Experts of a small language model: 82.9M parameters.
Below are experts of layer 9 (counted from 0) of a mixture-of-experts language model. Rows are named router (the router's row for the expert), up (a neuron's input weights, with its number) and show model dimensions 0-127. Each number is 200 + 20 x the weight over its row's rms, rounded and kept within 0 to 999.
Before each expert's rows: "comes after" lists some tokens at least twice as common just before its tokens as in all text. This comes from a sample of Wikipedia text that the model never trained on. Tokens count by the router's weight.

# expert 157
comes after: " the", " of", " in", "),", " United", " South"
router,185,203,215,187,200,218,208,210,206,201,213,198,194,225,192,232,178,191,217,151,200,162,187,223,212,212,227,197,204,184,180,194,191,194,223,206,204,193,206,186,153,209,171,179,192,191,218,225,217,167,163,162,246,213,215,156,175,217,194,211,191,203,172,195,193,203,168,218,169,180,179,219,183,249,238,197,235,208,212,221,213,214,196,200,204,190,227,187,167,181,222,234,192,186,212,198,177,206,211,200,182,177,221,209,192,230,187,195,211,182,166,176,196,199,235,203,210,223,201,223,173,220,210,213,185,167,185,204
up0,199,175,174,229,190,208,219,225,184,196,214,220,176,184,177,178,189,200,195,181,221,201,207,210,203,179,189,201,211,216,197,198,195,159,200,241,220,139,223,215,211,197,232,228,193,217,186,206,204,196,197,215,161,172,210,215,205,194,197,165,205,158,204,169,196,227,208,172,194,182,149,200,163,190,177,195,205,168,202,181,218,215,179,176,185,179,180,216,212,207,219,198,173,224,182,195,197,193,192,214,211,199,218,209,213,203,210,248,178,232,179,195,213,181,178,204,215,218,207,211,191,204,245,198,182,195,180,191
up1,188,234,206,211,221,187,212,173,216,201,207,206,187,167,198,220,191,198,216,209,192,211,207,192,182,188,215,185,208,218,230,212,209,211,211,206,198,205,198,244,175,206,220,198,179,169,196,223,192,209,161,208,210,200,226,192,198,181,208,234,209,212,181,202,172,199,186,203,206,210,179,221,207,189,190,175,207,185,197,228,218,209,243,200,179,212,214,229,186,204,216,191,205,167,201,223,156,211,209,206,150,213,187,216,223,229,211,230,190,206,235,204,208,186,202,203,190,192,164,213,188,204,246,198,182,215,236,205
up2,193,218,205,220,201,214,182,170,232,190,197,148,192,195,212,200,183,201,193,192,208,210,189,197,234,204,192,182,193,199,229,179,165,173,138,205,223,198,228,207,201,226,175,198,190,200,187,203,204,185,225,184,191,192,205,190,213,194,211,207,195,208,201,200,225,200,196,214,221,241,209,199,175,191,216,179,168,197,194,203,215,225,193,207,189,214,234,218,202,200,192,178,153,232,176,218,219,206,192,190,207,176,221,172,201,201,200,179,173,203,239,207,224,204,197,185,183,204,190,162,200,191,176,172,190,192,210,225
up3,244,146,193,212,203,166,213,186,210,164,207,214,194,188,217,204,218,217,164,207,199,230,168,215,218,219,230,198,203,217,194,185,206,209,180,203,236,194,177,173,217,224,202,192,222,231,148,200,191,208,183,183,193,199,191,204,190,204,215,162,211,195,170,230,175,232,213,209,204,209,205,155,198,198,169,216,193,197,206,212,169,222,203,226,235,221,181,205,177,175,199,208,220,203,212,207,219,211,193,196,185,206,175,206,206,197,278,177,156,199,208,186,218,167,186,219,156,213,205,211,198,218,186,205,192,240,246,168
up4,206,222,209,233,197,186,194,199,200,238,197,222,224,196,188,232,173,211,198,204,210,213,243,211,186,164,199,175,178,197,209,186,189,217,195,217,166,210,192,211,209,209,189,177,174,169,203,240,212,197,181,219,198,210,191,197,222,184,198,209,181,179,221,194,214,221,177,215,245,198,169,181,191,212,212,171,213,218,211,189,227,200,182,196,211,206,201,203,200,180,165,224,199,218,186,167,156,175,211,197,169,216,240,192,220,223,214,210,227,237,226,207,232,204,211,144,197,214,174,191,206,191,186,234,223,207,197,166
up5,240,217,220,201,170,233,226,219,205,203,197,197,217,228,184,202,181,218,220,199,197,185,233,218,187,202,207,204,242,235,201,220,211,189,182,181,172,178,188,197,202,201,180,199,199,167,194,207,192,217,232,215,217,197,182,211,172,210,181,210,219,197,186,216,196,158,211,206,186,180,208,187,191,186,198,219,202,168,191,218,182,162,219,217,222,207,167,217,183,236,195,205,190,180,184,185,196,215,218,193,182,214,216,243,188,196,179,210,221,196,199,211,183,184,208,210,206,174,213,190,182,196,226,230,216,201,197,219
up6,188,191,177,203,195,118,223,190,198,179,229,219,166,209,238,210,241,179,216,243,179,189,245,170,202,204,196,224,199,205,199,188,190,226,182,195,202,196,174,199,207,213,169,198,225,165,206,203,212,213,187,170,215,221,200,170,203,177,209,192,180,186,204,188,199,210,190,183,199,212,175,200,188,222,154,199,206,197,194,198,211,197,179,186,213,174,213,209,221,220,179,177,194,201,195,234,207,233,194,212,201,213,217,178,207,203,202,189,197,185,192,193,202,211,180,184,203,223,183,219,197,210,206,217,213,224,171,219
up7,222,225,239,174,222,194,237,170,181,177,208,189,159,182,164,214,226,188,176,185,168,219,211,213,230,219,218,185,178,199,173,222,214,201,201,204,196,195,224,192,178,261,192,216,216,181,196,173,205,248,194,197,200,221,198,202,196,198,179,224,238,199,202,193,202,197,177,214,206,170,174,192,197,206,211,196,188,205,211,183,208,187,179,171,219,192,212,233,204,216,185,194,222,204,191,240,188,209,246,203,210,207,207,225,165,155,176,191,218,206,245,188,179,197,206,218,222,199,226,220,197,239,176,212,165,191,233,218
up8,168,174,222,258,188,173,215,200,199,215,188,216,186,209,227,204,207,212,179,207,213,206,225,200,181,171,158,186,204,211,229,183,214,197,207,204,208,190,195,190,204,216,186,196,170,180,186,193,177,205,185,184,186,192,230,209,184,191,216,208,172,188,161,173,198,205,203,213,177,227,172,208,235,208,182,179,162,167,194,208,193,211,198,214,160,198,200,237,194,214,206,220,160,253,183,208,195,202,161,178,208,217,235,201,172,212,196,200,230,212,221,179,219,210,216,165,187,205,175,190,181,212,270,234,194,186,204,178
up9,194,213,208,204,222,173,202,197,212,232,217,188,176,196,169,205,212,219,184,189,203,232,184,205,199,239,198,183,213,209,174,190,181,219,199,209,195,186,193,166,206,199,197,203,217,226,229,180,183,208,212,213,183,203,198,236,192,206,192,201,230,184,209,183,253,192,193,187,239,165,197,212,203,208,174,239,198,212,198,170,220,195,178,199,207,187,195,201,176,226,211,235,214,216,184,215,193,202,173,194,201,229,201,162,214,222,243,198,223,201,215,231,200,215,217,208,225,217,178,192,199,188,227,194,216,188,192,190
up10,227,188,181,185,186,191,223,181,187,185,236,199,181,205,201,167,217,201,184,181,173,218,206,174,200,208,222,203,237,195,200,192,191,207,209,176,236,183,191,217,196,196,209,211,200,200,194,181,211,183,178,177,217,233,201,172,201,206,206,180,211,203,203,173,177,206,203,198,195,172,211,187,181,191,192,204,209,165,211,241,216,184,214,180,185,193,203,203,213,226,204,202,195,184,195,203,188,188,238,213,229,185,209,202,191,193,214,184,180,236,205,207,195,185,187,210,210,189,189,194,181,230,216,206,198,200,212,203
up11,216,215,227,200,174,213,227,206,185,182,226,204,214,192,187,214,176,219,234,212,210,188,241,188,196,173,210,201,190,201,157,176,203,192,196,181,173,213,198,185,202,187,242,238,191,203,174,226,207,162,226,199,201,205,237,199,201,228,186,204,207,229,210,208,157,195,191,218,149,183,220,201,235,182,210,175,220,198,198,183,198,219,215,196,176,203,148,219,207,153,187,219,172,213,205,180,173,185,203,238,204,204,173,213,185,220,200,213,193,194,202,193,192,196,181,221,201,219,194,185,191,211,170,210,161,197,162,236
up12,158,188,166,179,220,215,233,227,202,240,236,207,188,197,205,188,212,196,213,216,192,213,181,208,207,163,155,209,186,200,182,198,223,178,198,238,220,221,204,207,196,225,200,217,206,191,182,197,203,148,191,185,204,187,242,190,244,194,174,185,218,204,180,195,197,211,252,144,234,224,193,178,229,200,206,186,207,203,240,166,220,263,198,175,198,190,223,196,222,211,207,171,213,228,204,173,221,165,207,173,193,148,190,201,210,176,201,192,179,170,181,186,217,178,200,186,195,162,212,204,211,199,199,175,186,176,189,239
up13,196,167,195,185,194,191,199,176,214,225,172,184,201,189,199,196,181,204,204,179,201,199,178,213,205,231,177,173,212,197,196,209,217,221,197,184,250,203,182,192,191,196,205,197,184,202,180,206,187,182,237,205,188,199,194,234,220,168,237,188,199,197,199,178,226,220,209,188,217,198,199,185,205,203,225,205,202,164,210,193,171,206,180,191,206,192,184,190,211,210,223,203,220,195,181,192,192,227,183,200,204,175,241,216,190,194,187,227,207,194,242,209,245,186,209,225,170,203,200,140,249,202,203,180,168,186,234,228
up14,196,203,209,215,184,210,187,172,204,152,230,196,212,183,170,217,211,189,188,178,186,183,159,198,166,209,215,246,187,178,199,174,178,165,183,181,176,201,218,146,185,209,192,161,179,216,203,199,235,197,211,184,201,190,194,207,194,218,176,183,181,225,184,193,220,223,204,205,206,195,193,185,182,201,210,168,197,193,199,222,215,188,180,157,214,216,216,181,206,181,186,182,186,218,183,220,195,221,209,225,212,203,193,164,221,199,195,163,206,223,190,203,198,221,181,197,213,180,232,162,207,197,184,182,189,203,203,171
up15,216,182,172,213,180,202,179,150,157,202,220,169,203,191,215,186,220,196,204,218,182,206,208,185,179,186,192,226,238,200,218,205,223,185,236,217,196,193,201,171,198,191,222,216,194,205,187,217,225,203,202,188,205,213,202,170,180,186,231,192,230,190,211,199,191,198,204,206,174,207,178,211,219,194,179,200,174,187,176,210,195,207,220,220,179,204,228,193,221,201,204,220,181,191,202,205,198,190,198,218,225,210,179,223,186,208,225,184,213,223,210,191,201,199,187,217,189,185,213,191,211,193,228,201,198,219,204,202
up16,246,192,208,173,189,245,207,219,222,204,217,188,220,203,203,182,212,189,194,191,177,191,229,215,208,186,230,200,191,204,193,217,221,224,204,208,213,238,174,208,174,199,187,199,189,171,223,195,202,211,210,196,194,199,174,208,178,186,177,205,212,164,218,219,205,164,192,205,203,166,206,172,229,195,230,205,194,199,166,220,210,197,211,182,231,179,192,195,242,221,199,178,191,168,193,205,214,185,238,202,191,196,232,241,188,190,210,222,171,180,181,197,176,222,191,184,244,178,220,147,222,232,199,211,172,203,166,217

# expert 133
comes after: " of", " in", " the", ",", ":", " United"
router,173,190,186,215,187,219,217,233,232,202,217,203,210,205,213,233,188,212,243,164,186,196,163,211,205,205,222,220,239,206,175,188,201,173,211,199,205,211,188,171,182,211,195,203,211,194,207,219,217,184,209,196,201,174,168,170,182,201,173,221,176,214,211,184,191,191,216,178,226,222,218,219,200,231,233,176,227,241,257,187,191,202,218,197,176,223,173,197,165,188,242,193,190,213,234,197,186,226,188,211,169,165,209,165,219,225,208,180,181,185,197,154,221,213,210,219,192,211,166,208,198,207,190,208,184,185,193,209
up0,202,182,168,201,227,241,211,215,153,197,199,215,198,203,208,207,187,182,186,215,163,201,195,207,181,176,175,203,223,218,197,221,182,177,190,208,187,218,196,200,183,195,216,214,149,211,217,200,187,213,187,202,206,184,213,191,193,218,204,215,202,231,196,239,201,202,204,189,218,193,186,191,217,188,188,177,189,217,232,192,184,197,182,224,179,219,212,192,176,206,216,188,229,176,192,194,220,197,187,169,212,214,220,206,217,217,205,221,201,235,225,223,208,220,186,198,190,208,223,213,206,199,175,218,236,202,190,208
up1,204,198,162,190,197,204,203,213,191,198,208,209,179,206,211,238,189,182,188,208,201,202,178,191,220,192,179,195,165,181,223,207,227,181,199,204,186,223,193,204,193,228,205,208,171,237,202,165,208,220,207,235,211,187,217,205,192,181,184,268,218,204,192,184,180,224,196,193,247,171,245,202,210,207,229,221,226,215,191,179,190,205,238,203,188,216,193,220,185,210,212,180,226,182,185,191,196,176,205,198,234,175,204,192,191,190,219,229,216,211,186,192,176,215,203,188,213,223,203,180,191,194,191,216,209,201,251,164
up2,204,199,183,225,229,216,198,209,206,239,193,170,196,208,202,186,248,204,177,170,180,192,200,198,210,237,227,164,189,178,244,211,182,196,205,184,186,216,241,179,184,177,224,172,205,225,222,212,209,219,200,193,206,194,183,180,179,164,179,215,233,213,215,181,202,217,205,212,178,206,189,202,198,207,218,196,196,212,203,230,206,171,191,169,240,200,208,209,197,213,219,195,204,196,154,205,216,214,222,201,194,208,166,224,176,224,175,190,223,244,199,216,183,214,205,183,203,189,215,212,188,199,237,162,155,221,238,153
up3,240,182,204,207,207,169,194,171,205,168,173,174,175,201,221,221,193,176,182,185,210,202,198,180,191,209,192,135,185,173,211,197,206,188,205,228,232,183,210,173,189,192,162,224,198,194,228,198,202,231,224,242,146,202,171,233,204,196,211,230,215,183,210,212,184,216,183,177,176,229,209,195,173,209,210,206,206,213,245,223,238,205,204,210,169,190,222,196,203,192,194,214,188,170,190,199,209,230,186,180,175,193,187,225,224,205,223,205,183,231,172,153,220,200,210,206,163,176,176,180,173,209,238,235,197,200,186,214
up4,191,208,252,188,198,244,221,169,235,196,242,197,189,197,201,192,212,224,207,196,197,230,207,206,213,214,233,207,188,203,224,181,235,211,218,217,188,230,209,177,187,203,193,177,205,159,180,205,204,180,191,227,198,220,198,209,182,133,169,157,222,184,204,204,162,230,219,227,173,222,197,206,167,209,191,206,193,192,207,205,203,181,173,193,226,218,223,224,208,196,226,192,192,203,224,215,191,243,216,184,199,193,209,236,193,213,191,145,205,187,225,188,203,190,200,202,209,228,197,211,207,232,224,206,197,194,187,210
up5,183,195,192,180,202,191,219,203,194,181,221,202,197,169,178,205,206,248,203,149,241,212,187,206,204,177,191,207,190,216,185,185,216,211,210,198,205,216,169,197,202,219,190,205,225,177,201,194,190,195,187,183,219,165,202,192,186,193,232,188,179,180,228,187,185,223,236,208,231,205,226,223,222,226,194,170,188,202,206,200,161,236,182,200,217,210,195,203,212,177,235,205,208,207,207,219,213,228,198,170,212,186,198,200,190,186,187,193,196,196,200,191,195,213,226,239,203,220,176,227,211,223,223,174,200,236,201,256
up6,212,191,165,204,222,220,229,192,203,231,185,196,212,215,204,203,182,186,208,205,165,215,222,205,200,197,189,168,226,209,233,201,193,199,185,149,187,155,192,190,187,219,195,243,176,199,179,202,214,204,194,225,196,209,210,186,202,183,180,215,199,241,160,280,186,203,205,174,193,214,182,194,187,200,232,194,214,217,221,140,225,217,204,195,172,187,242,175,216,187,208,203,194,186,209,206,200,187,216,195,194,204,214,187,215,174,190,221,200,222,195,188,203,209,207,194,190,148,162,222,192,207,245,239,194,208,198,237
up7,210,220,177,211,173,212,211,241,219,189,184,211,206,199,187,195,194,196,179,232,232,208,176,192,189,216,183,178,215,136,207,185,227,192,199,174,176,207,206,204,197,205,225,210,183,214,214,199,190,159,161,231,180,192,184,201,221,222,209,173,229,203,173,191,162,196,218,196,222,202,220,192,196,223,242,251,211,187,238,173,199,205,223,187,212,217,197,218,197,177,208,199,192,216,170,205,209,217,181,196,182,247,214,196,212,233,206,262,199,193,208,199,173,193,176,215,190,183,201,187,198,204,191,192,216,217,161,178
up8,208,245,213,193,190,180,164,192,195,204,205,196,169,193,203,231,191,173,208,220,203,200,220,210,197,180,183,187,210,229,180,199,211,188,177,214,200,206,218,176,213,179,207,173,186,252,223,214,207,157,204,148,187,241,216,209,215,212,223,200,209,161,213,190,212,169,203,151,206,236,177,194,230,200,186,212,220,202,176,219,209,210,215,222,180,187,192,223,191,217,189,226,194,221,198,202,192,195,203,194,194,197,222,185,238,169,198,193,167,238,191,201,207,195,207,195,169,204,223,187,184,193,229,201,201,224,208,203
up9,231,217,199,201,191,182,215,216,212,183,204,221,153,201,218,193,189,188,223,189,156,190,181,211,210,191,204,215,191,185,199,209,181,207,153,209,175,212,189,187,192,183,192,207,202,179,185,207,190,194,215,204,172,225,200,239,196,249,210,198,207,178,229,207,208,182,182,149,209,200,198,199,217,206,197,202,157,186,197,172,209,215,229,194,188,216,183,209,200,178,212,212,184,251,212,201,197,232,201,167,173,186,182,195,199,185,209,167,184,226,164,173,201,194,197,202,173,191,199,187,168,205,217,202,180,189,217,213
up10,209,180,187,225,237,224,204,221,212,184,212,174,205,218,224,161,193,216,169,218,182,198,207,194,231,209,192,201,206,173,212,209,218,189,149,197,213,187,215,208,223,166,200,193,173,220,164,203,209,158,205,231,173,200,159,210,192,230,186,195,212,227,205,192,169,195,210,186,195,201,150,189,211,166,215,210,206,190,210,188,178,208,170,184,175,181,207,187,186,227,211,158,200,197,178,170,214,169,237,201,215,212,177,219,191,225,224,202,208,184,221,172,220,204,189,205,211,182,202,192,177,203,198,178,197,217,217,195
up11,191,229,204,200,178,192,216,194,211,184,175,180,187,165,208,193,225,231,187,176,196,253,239,239,205,163,172,203,209,201,194,214,220,183,225,201,226,201,198,178,236,225,228,213,208,190,233,184,180,229,129,238,211,217,192,213,192,232,179,225,195,203,218,191,166,194,204,209,218,205,234,176,203,193,186,206,176,186,197,214,185,227,223,176,195,221,220,239,210,213,209,198,221,234,226,204,168,207,233,197,236,178,164,187,218,199,248,223,268,221,203,215,194,181,216,203,195,206,223,216,173,203,169,200,193,214,227,211
up12,201,198,205,189,193,228,197,231,248,194,231,186,206,157,226,206,204,166,203,198,215,183,213,219,173,223,234,196,234,199,186,210,232,217,185,166,231,206,185,176,186,200,181,189,200,185,194,231,193,194,183,200,220,195,223,190,201,192,191,202,176,167,211,212,193,206,206,178,193,177,210,218,214,226,225,184,204,172,192,197,208,195,196,176,187,206,195,196,204,219,212,191,184,202,201,197,214,187,178,205,224,229,206,252,216,208,218,174,197,202,190,209,215,192,183,222,161,209,252,179,182,169,213,190,200,183,148,184
up13,256,197,201,195,203,199,231,195,234,189,203,205,214,199,227,166,167,177,195,187,190,222,231,202,211,195,192,188,203,197,182,229,229,219,194,202,189,193,197,186,182,213,169,220,188,208,197,197,193,203,220,179,222,220,208,219,207,200,189,209,200,179,199,203,211,221,182,208,195,221,179,234,206,207,147,170,204,213,225,215,189,193,175,210,212,202,195,197,211,237,207,206,178,209,227,204,185,215,231,133,208,181,181,232,194,209,226,187,177,223,192,206,205,169,200,187,175,176,168,224,183,207,221,211,207,171,174,222
up14,232,195,206,190,209,252,212,193,219,218,212,176,210,177,220,191,203,215,164,197,180,206,270,216,206,198,193,212,226,208,215,199,186,227,202,221,185,197,208,188,210,194,222,171,248,204,221,211,173,212,193,204,189,217,188,194,200,210,196,239,198,172,220,194,218,231,200,212,219,191,211,212,216,207,198,168,165,227,234,226,232,188,211,186,182,225,197,204,211,219,190,202,183,213,223,195,207,210,201,208,215,203,189,172,235,250,206,202,189,182,173,178,210,150,205,194,218,197,220,253,204,225,219,178,230,193,185,207
up15,192,182,200,231,190,204,178,168,195,219,202,202,203,177,206,167,207,176,214,205,208,203,201,207,175,195,168,180,217,211,221,178,193,171,190,184,200,200,195,189,190,187,241,197,165,225,205,203,205,190,188,180,202,192,224,185,176,207,202,203,208,207,204,187,220,208,227,170,212,183,206,209,205,177,210,184,220,196,171,197,211,198,214,213,208,218,166,191,187,220,213,222,167,183,232,241,187,221,166,210,195,213,194,238,220,180,200,186,211,212,244,204,213,224,200,222,217,212,206,200,198,230,201,243,182,186,191,195
up16,207,193,211,225,210,214,166,186,205,209,193,208,232,227,175,211,242,226,179,199,183,220,203,211,175,199,189,172,164,185,192,165,220,228,191,192,217,174,218,217,222,219,199,203,209,202,192,185,205,202,211,190,229,184,197,208,258,186,217,169,181,201,184,174,181,186,177,175,176,231,191,216,187,186,217,214,177,203,163,201,176,172,234,151,225,198,178,175,163,208,208,214,204,177,173,199,205,227,195,218,208,189,208,195,199,209,217,196,212,205,163,166,207,216,193,230,228,210,196,193,181,220,191,186,202,202,198,203

# expert 64
comes after: " |", "|", " of", "'", " by", " in"
router,208,193,209,200,175,184,180,226,226,215,213,199,203,153,200,218,208,208,219,238,172,206,160,204,189,186,194,230,190,176,161,196,174,218,204,219,207,210,202,193,176,191,182,204,236,219,197,216,218,210,199,184,212,222,196,237,202,194,224,166,175,216,182,211,163,194,176,197,186,169,167,191,169,219,204,186,207,189,237,212,156,193,204,186,222,205,181,212,182,196,164,183,191,201,235,203,214,208,212,176,208,160,174,234,178,210,180,180,177,229,193,195,229,222,214,217,189,171,224,207,198,227,217,223,163,177,167,197
up0,177,198,211,198,201,208,200,196,201,195,176,205,220,256,207,209,166,194,150,209,201,243,233,159,217,242,190,208,163,197,224,177,187,219,214,213,176,176,197,162,164,151,237,217,221,199,205,183,211,180,213,218,175,169,191,180,191,229,212,191,177,219,172,174,221,203,176,199,201,224,222,205,185,196,163,209,204,194,193,209,183,202,196,187,231,199,187,201,188,200,184,204,180,189,194,181,173,189,183,196,246,199,211,217,203,224,190,239,228,194,239,205,141,222,165,213,202,232,172,157,232,210,223,176,198,211,195,182
up1,207,197,190,213,191,163,196,189,181,216,165,201,173,194,204,213,211,163,206,192,178,170,212,178,222,196,219,187,203,250,183,163,195,217,239,191,191,183,175,172,209,212,192,153,186,189,188,199,181,185,248,214,231,193,173,198,201,196,227,205,199,184,211,210,205,195,183,224,204,198,232,189,181,191,221,245,170,196,193,237,185,211,192,191,195,166,219,177,238,230,176,213,201,174,203,222,176,209,228,207,217,206,222,193,200,200,205,190,182,207,187,172,209,220,189,218,208,198,192,187,193,171,184,198,188,219,229,208
up2,206,170,204,191,242,193,204,179,209,201,215,205,205,175,232,221,232,232,188,171,201,215,203,213,191,156,195,207,214,201,178,217,184,198,153,203,213,229,207,188,201,215,208,202,193,196,191,199,182,213,214,202,206,212,172,220,172,167,210,165,211,224,211,205,180,195,231,232,172,190,184,215,195,233,231,211,205,191,221,164,193,218,206,189,211,231,205,203,188,204,232,185,159,153,199,200,188,202,187,171,208,179,187,182,243,232,197,209,210,192,186,176,209,195,193,174,172,161,217,220,236,166,227,221,219,173,207,225
up3,232,156,211,202,244,167,186,209,206,184,180,199,184,176,201,234,192,215,183,180,186,174,187,198,207,188,228,206,215,210,192,172,202,219,193,218,229,186,167,152,216,226,197,176,206,211,174,215,206,151,227,232,210,209,199,227,197,233,222,200,214,214,185,178,187,179,233,210,188,188,204,214,209,214,211,171,174,222,225,242,197,188,175,208,217,173,178,212,201,158,202,220,201,215,213,218,208,209,203,209,195,212,185,194,224,204,197,242,175,218,204,241,240,220,212,238,188,200,219,188,159,199,182,164,227,205,208,170
up4,232,194,218,218,200,180,205,218,198,234,187,200,217,165,228,212,144,214,168,218,192,211,233,180,226,168,216,183,198,199,183,218,205,218,188,206,180,185,202,170,206,209,203,215,210,209,199,205,193,202,233,210,229,212,171,207,229,195,174,187,196,169,209,171,186,230,182,211,225,164,198,185,195,181,230,149,198,207,211,220,205,161,237,247,171,167,210,241,239,215,201,196,200,174,204,181,195,199,225,224,215,198,206,197,188,172,196,208,198,222,198,224,203,198,160,195,191,207,207,183,166,196,208,225,196,201,192,208
up5,210,214,214,214,185,198,198,203,169,227,206,238,213,208,169,189,180,218,199,197,189,228,246,228,184,205,206,198,191,195,190,221,195,232,237,201,201,177,238,215,193,198,158,178,199,197,200,232,195,232,199,187,219,203,234,205,199,200,186,185,223,220,201,195,222,203,219,197,181,210,159,191,208,193,214,247,246,190,198,216,218,218,198,204,202,197,210,214,193,230,206,208,236,196,198,217,183,202,189,180,176,218,225,207,179,230,193,181,192,184,227,206,177,157,203,180,190,260,158,205,178,193,214,223,167,192,180,204
up6,163,194,204,227,255,210,198,187,232,225,157,227,184,199,202,202,237,195,230,191,198,245,191,204,199,188,195,196,210,164,200,230,213,229,230,211,215,219,188,192,193,206,196,175,197,180,207,191,213,245,170,161,224,186,214,156,208,219,149,215,201,203,187,205,239,190,191,184,213,219,213,196,181,218,210,209,195,204,191,223,211,204,175,188,203,195,185,185,214,213,199,215,240,159,198,221,208,180,202,216,223,198,172,195,240,189,232,215,182,198,192,191,188,205,195,197,255,169,147,173,202,183,200,210,248,174,211,163
up7,191,184,167,195,201,228,248,211,182,215,227,185,189,170,193,217,184,189,200,216,160,209,225,200,197,202,192,167,188,183,200,195,221,198,213,201,178,208,226,203,202,233,185,180,205,232,185,112,189,196,183,224,203,204,223,218,172,150,225,207,203,207,209,205,184,208,196,192,202,208,139,209,195,154,186,212,215,175,168,208,217,184,219,209,197,172,225,211,218,193,190,192,182,201,178,186,219,221,180,179,222,189,189,188,191,168,196,190,212,213,213,188,186,164,192,196,213,234,220,165,171,181,206,200,185,168,234,176
up8,237,212,199,184,202,173,194,193,220,197,224,202,204,174,181,207,229,204,183,221,178,211,209,229,197,152,221,218,218,191,182,222,186,217,198,195,189,228,181,207,186,208,199,235,224,247,200,209,199,221,151,186,154,231,234,187,219,228,218,190,193,157,191,201,182,186,201,248,173,222,157,181,197,216,229,190,189,206,207,196,198,199,237,179,187,181,196,239,199,192,205,196,212,187,189,196,199,212,173,208,194,191,173,207,183,188,222,192,201,217,226,208,220,218,183,133,209,211,173,204,209,225,202,211,225,186,186,239
up9,156,208,197,194,173,180,181,197,178,197,201,195,181,204,207,215,204,179,163,222,176,237,232,197,194,193,228,154,201,220,215,178,248,216,180,180,186,193,202,204,199,195,213,223,184,217,209,191,184,179,203,244,182,181,199,193,194,220,218,224,193,213,205,228,189,202,173,176,201,203,228,226,221,184,190,209,172,189,217,178,173,169,217,168,204,149,184,224,210,171,188,206,178,236,215,182,203,198,183,224,185,271,200,211,179,170,181,174,219,207,172,193,216,212,190,187,191,225,183,214,198,206,156,189,197,184,194,222
up10,192,197,178,209,229,213,189,191,208,194,247,162,190,205,174,145,203,200,197,176,198,199,199,195,207,206,194,180,193,175,253,241,179,203,193,220,212,201,184,191,164,182,171,213,195,217,198,194,208,183,192,169,198,222,216,170,207,186,220,180,214,197,183,190,234,209,217,169,220,187,218,200,200,221,185,228,175,193,182,180,205,198,211,203,185,235,221,157,202,195,216,220,184,176,220,214,178,185,182,196,195,270,209,216,192,201,218,180,230,188,190,184,197,184,193,223,200,154,186,201,223,219,223,206,183,190,213,148
up11,167,189,218,196,214,206,166,221,222,217,183,179,215,195,190,183,169,221,175,227,218,229,180,174,205,236,193,184,172,197,207,209,216,216,210,236,171,177,215,210,217,196,210,174,220,180,234,179,189,160,172,218,179,184,180,181,189,232,144,244,189,198,195,208,213,207,230,174,207,220,198,207,175,228,184,196,186,193,165,227,208,199,194,187,240,149,230,217,187,226,198,205,168,212,204,172,187,177,201,213,222,173,218,205,187,182,179,213,210,212,216,223,168,223,151,240,197,207,176,185,200,182,175,215,223,227,211,232
up12,203,141,201,222,210,209,197,206,203,206,224,217,231,190,190,200,161,186,175,207,182,211,208,209,204,205,204,176,216,235,179,196,209,190,197,194,192,155,191,155,204,178,194,174,228,179,184,194,179,191,220,204,174,166,198,187,193,203,239,195,193,206,189,205,231,203,232,215,195,191,247,215,175,214,172,183,200,196,197,236,202,205,193,203,189,178,187,213,200,202,229,204,202,220,191,199,217,213,195,199,152,236,199,210,196,207,175,201,208,223,248,221,183,222,202,209,186,190,216,170,189,191,185,194,217,200,230,196
up13,212,241,195,203,181,211,211,180,202,181,189,215,228,187,206,202,176,188,176,193,199,268,216,190,190,223,174,191,214,183,233,212,182,211,207,150,221,166,192,218,202,225,224,193,207,218,190,184,223,183,233,216,189,154,215,180,210,179,199,177,204,230,216,207,195,216,205,203,204,196,212,216,185,204,186,189,217,201,227,211,207,213,172,200,181,176,173,194,213,198,167,187,201,217,223,180,210,148,227,168,192,211,226,212,210,229,175,244,212,198,193,238,189,210,204,165,186,180,208,217,192,195,201,173,168,152,180,186
up14,220,217,175,195,181,161,164,226,185,181,187,202,198,177,180,183,204,216,193,220,181,230,209,182,186,184,220,185,194,251,196,197,184,231,214,233,200,178,201,187,190,191,216,208,212,205,196,214,189,202,236,204,150,188,203,213,239,195,187,184,190,222,224,204,202,209,198,217,192,229,195,207,208,218,218,177,209,247,202,201,163,245,219,180,196,179,224,225,219,212,186,222,190,253,194,213,214,212,221,224,200,210,186,214,203,176,197,230,241,209,210,196,237,235,166,178,203,227,194,192,152,195,200,218,196,235,193,200
up15,233,192,153,215,203,224,234,231,223,201,189,204,213,188,166,227,244,211,208,191,209,194,249,199,204,155,199,179,207,187,196,215,220,183,194,184,213,228,204,180,226,199,202,209,231,161,191,182,195,211,182,179,207,166,187,204,171,163,200,201,188,197,203,181,179,189,199,203,187,211,187,173,243,194,219,209,218,204,194,216,194,182,217,166,191,208,205,221,213,161,189,181,213,155,179,219,222,202,189,176,172,182,174,195,218,153,196,230,215,206,198,186,181,208,202,227,221,228,234,203,199,195,213,212,214,195,188,205
up16,196,185,194,197,188,190,186,222,217,192,168,199,201,221,164,215,184,230,169,220,161,205,239,219,181,213,213,197,201,197,167,227,159,203,178,214,197,209,214,174,181,178,204,177,183,219,200,146,199,213,205,171,180,178,173,170,202,163,188,186,218,197,223,195,204,198,226,165,204,231,208,197,198,184,264,183,196,209,183,190,201,200,196,217,232,187,193,206,244,209,189,237,202,205,201,197,197,198,211,169,182,228,194,204,191,182,221,210,237,174,199,204,216,224,192,202,187,195,173,197,181,206,195,217,251,218,239,235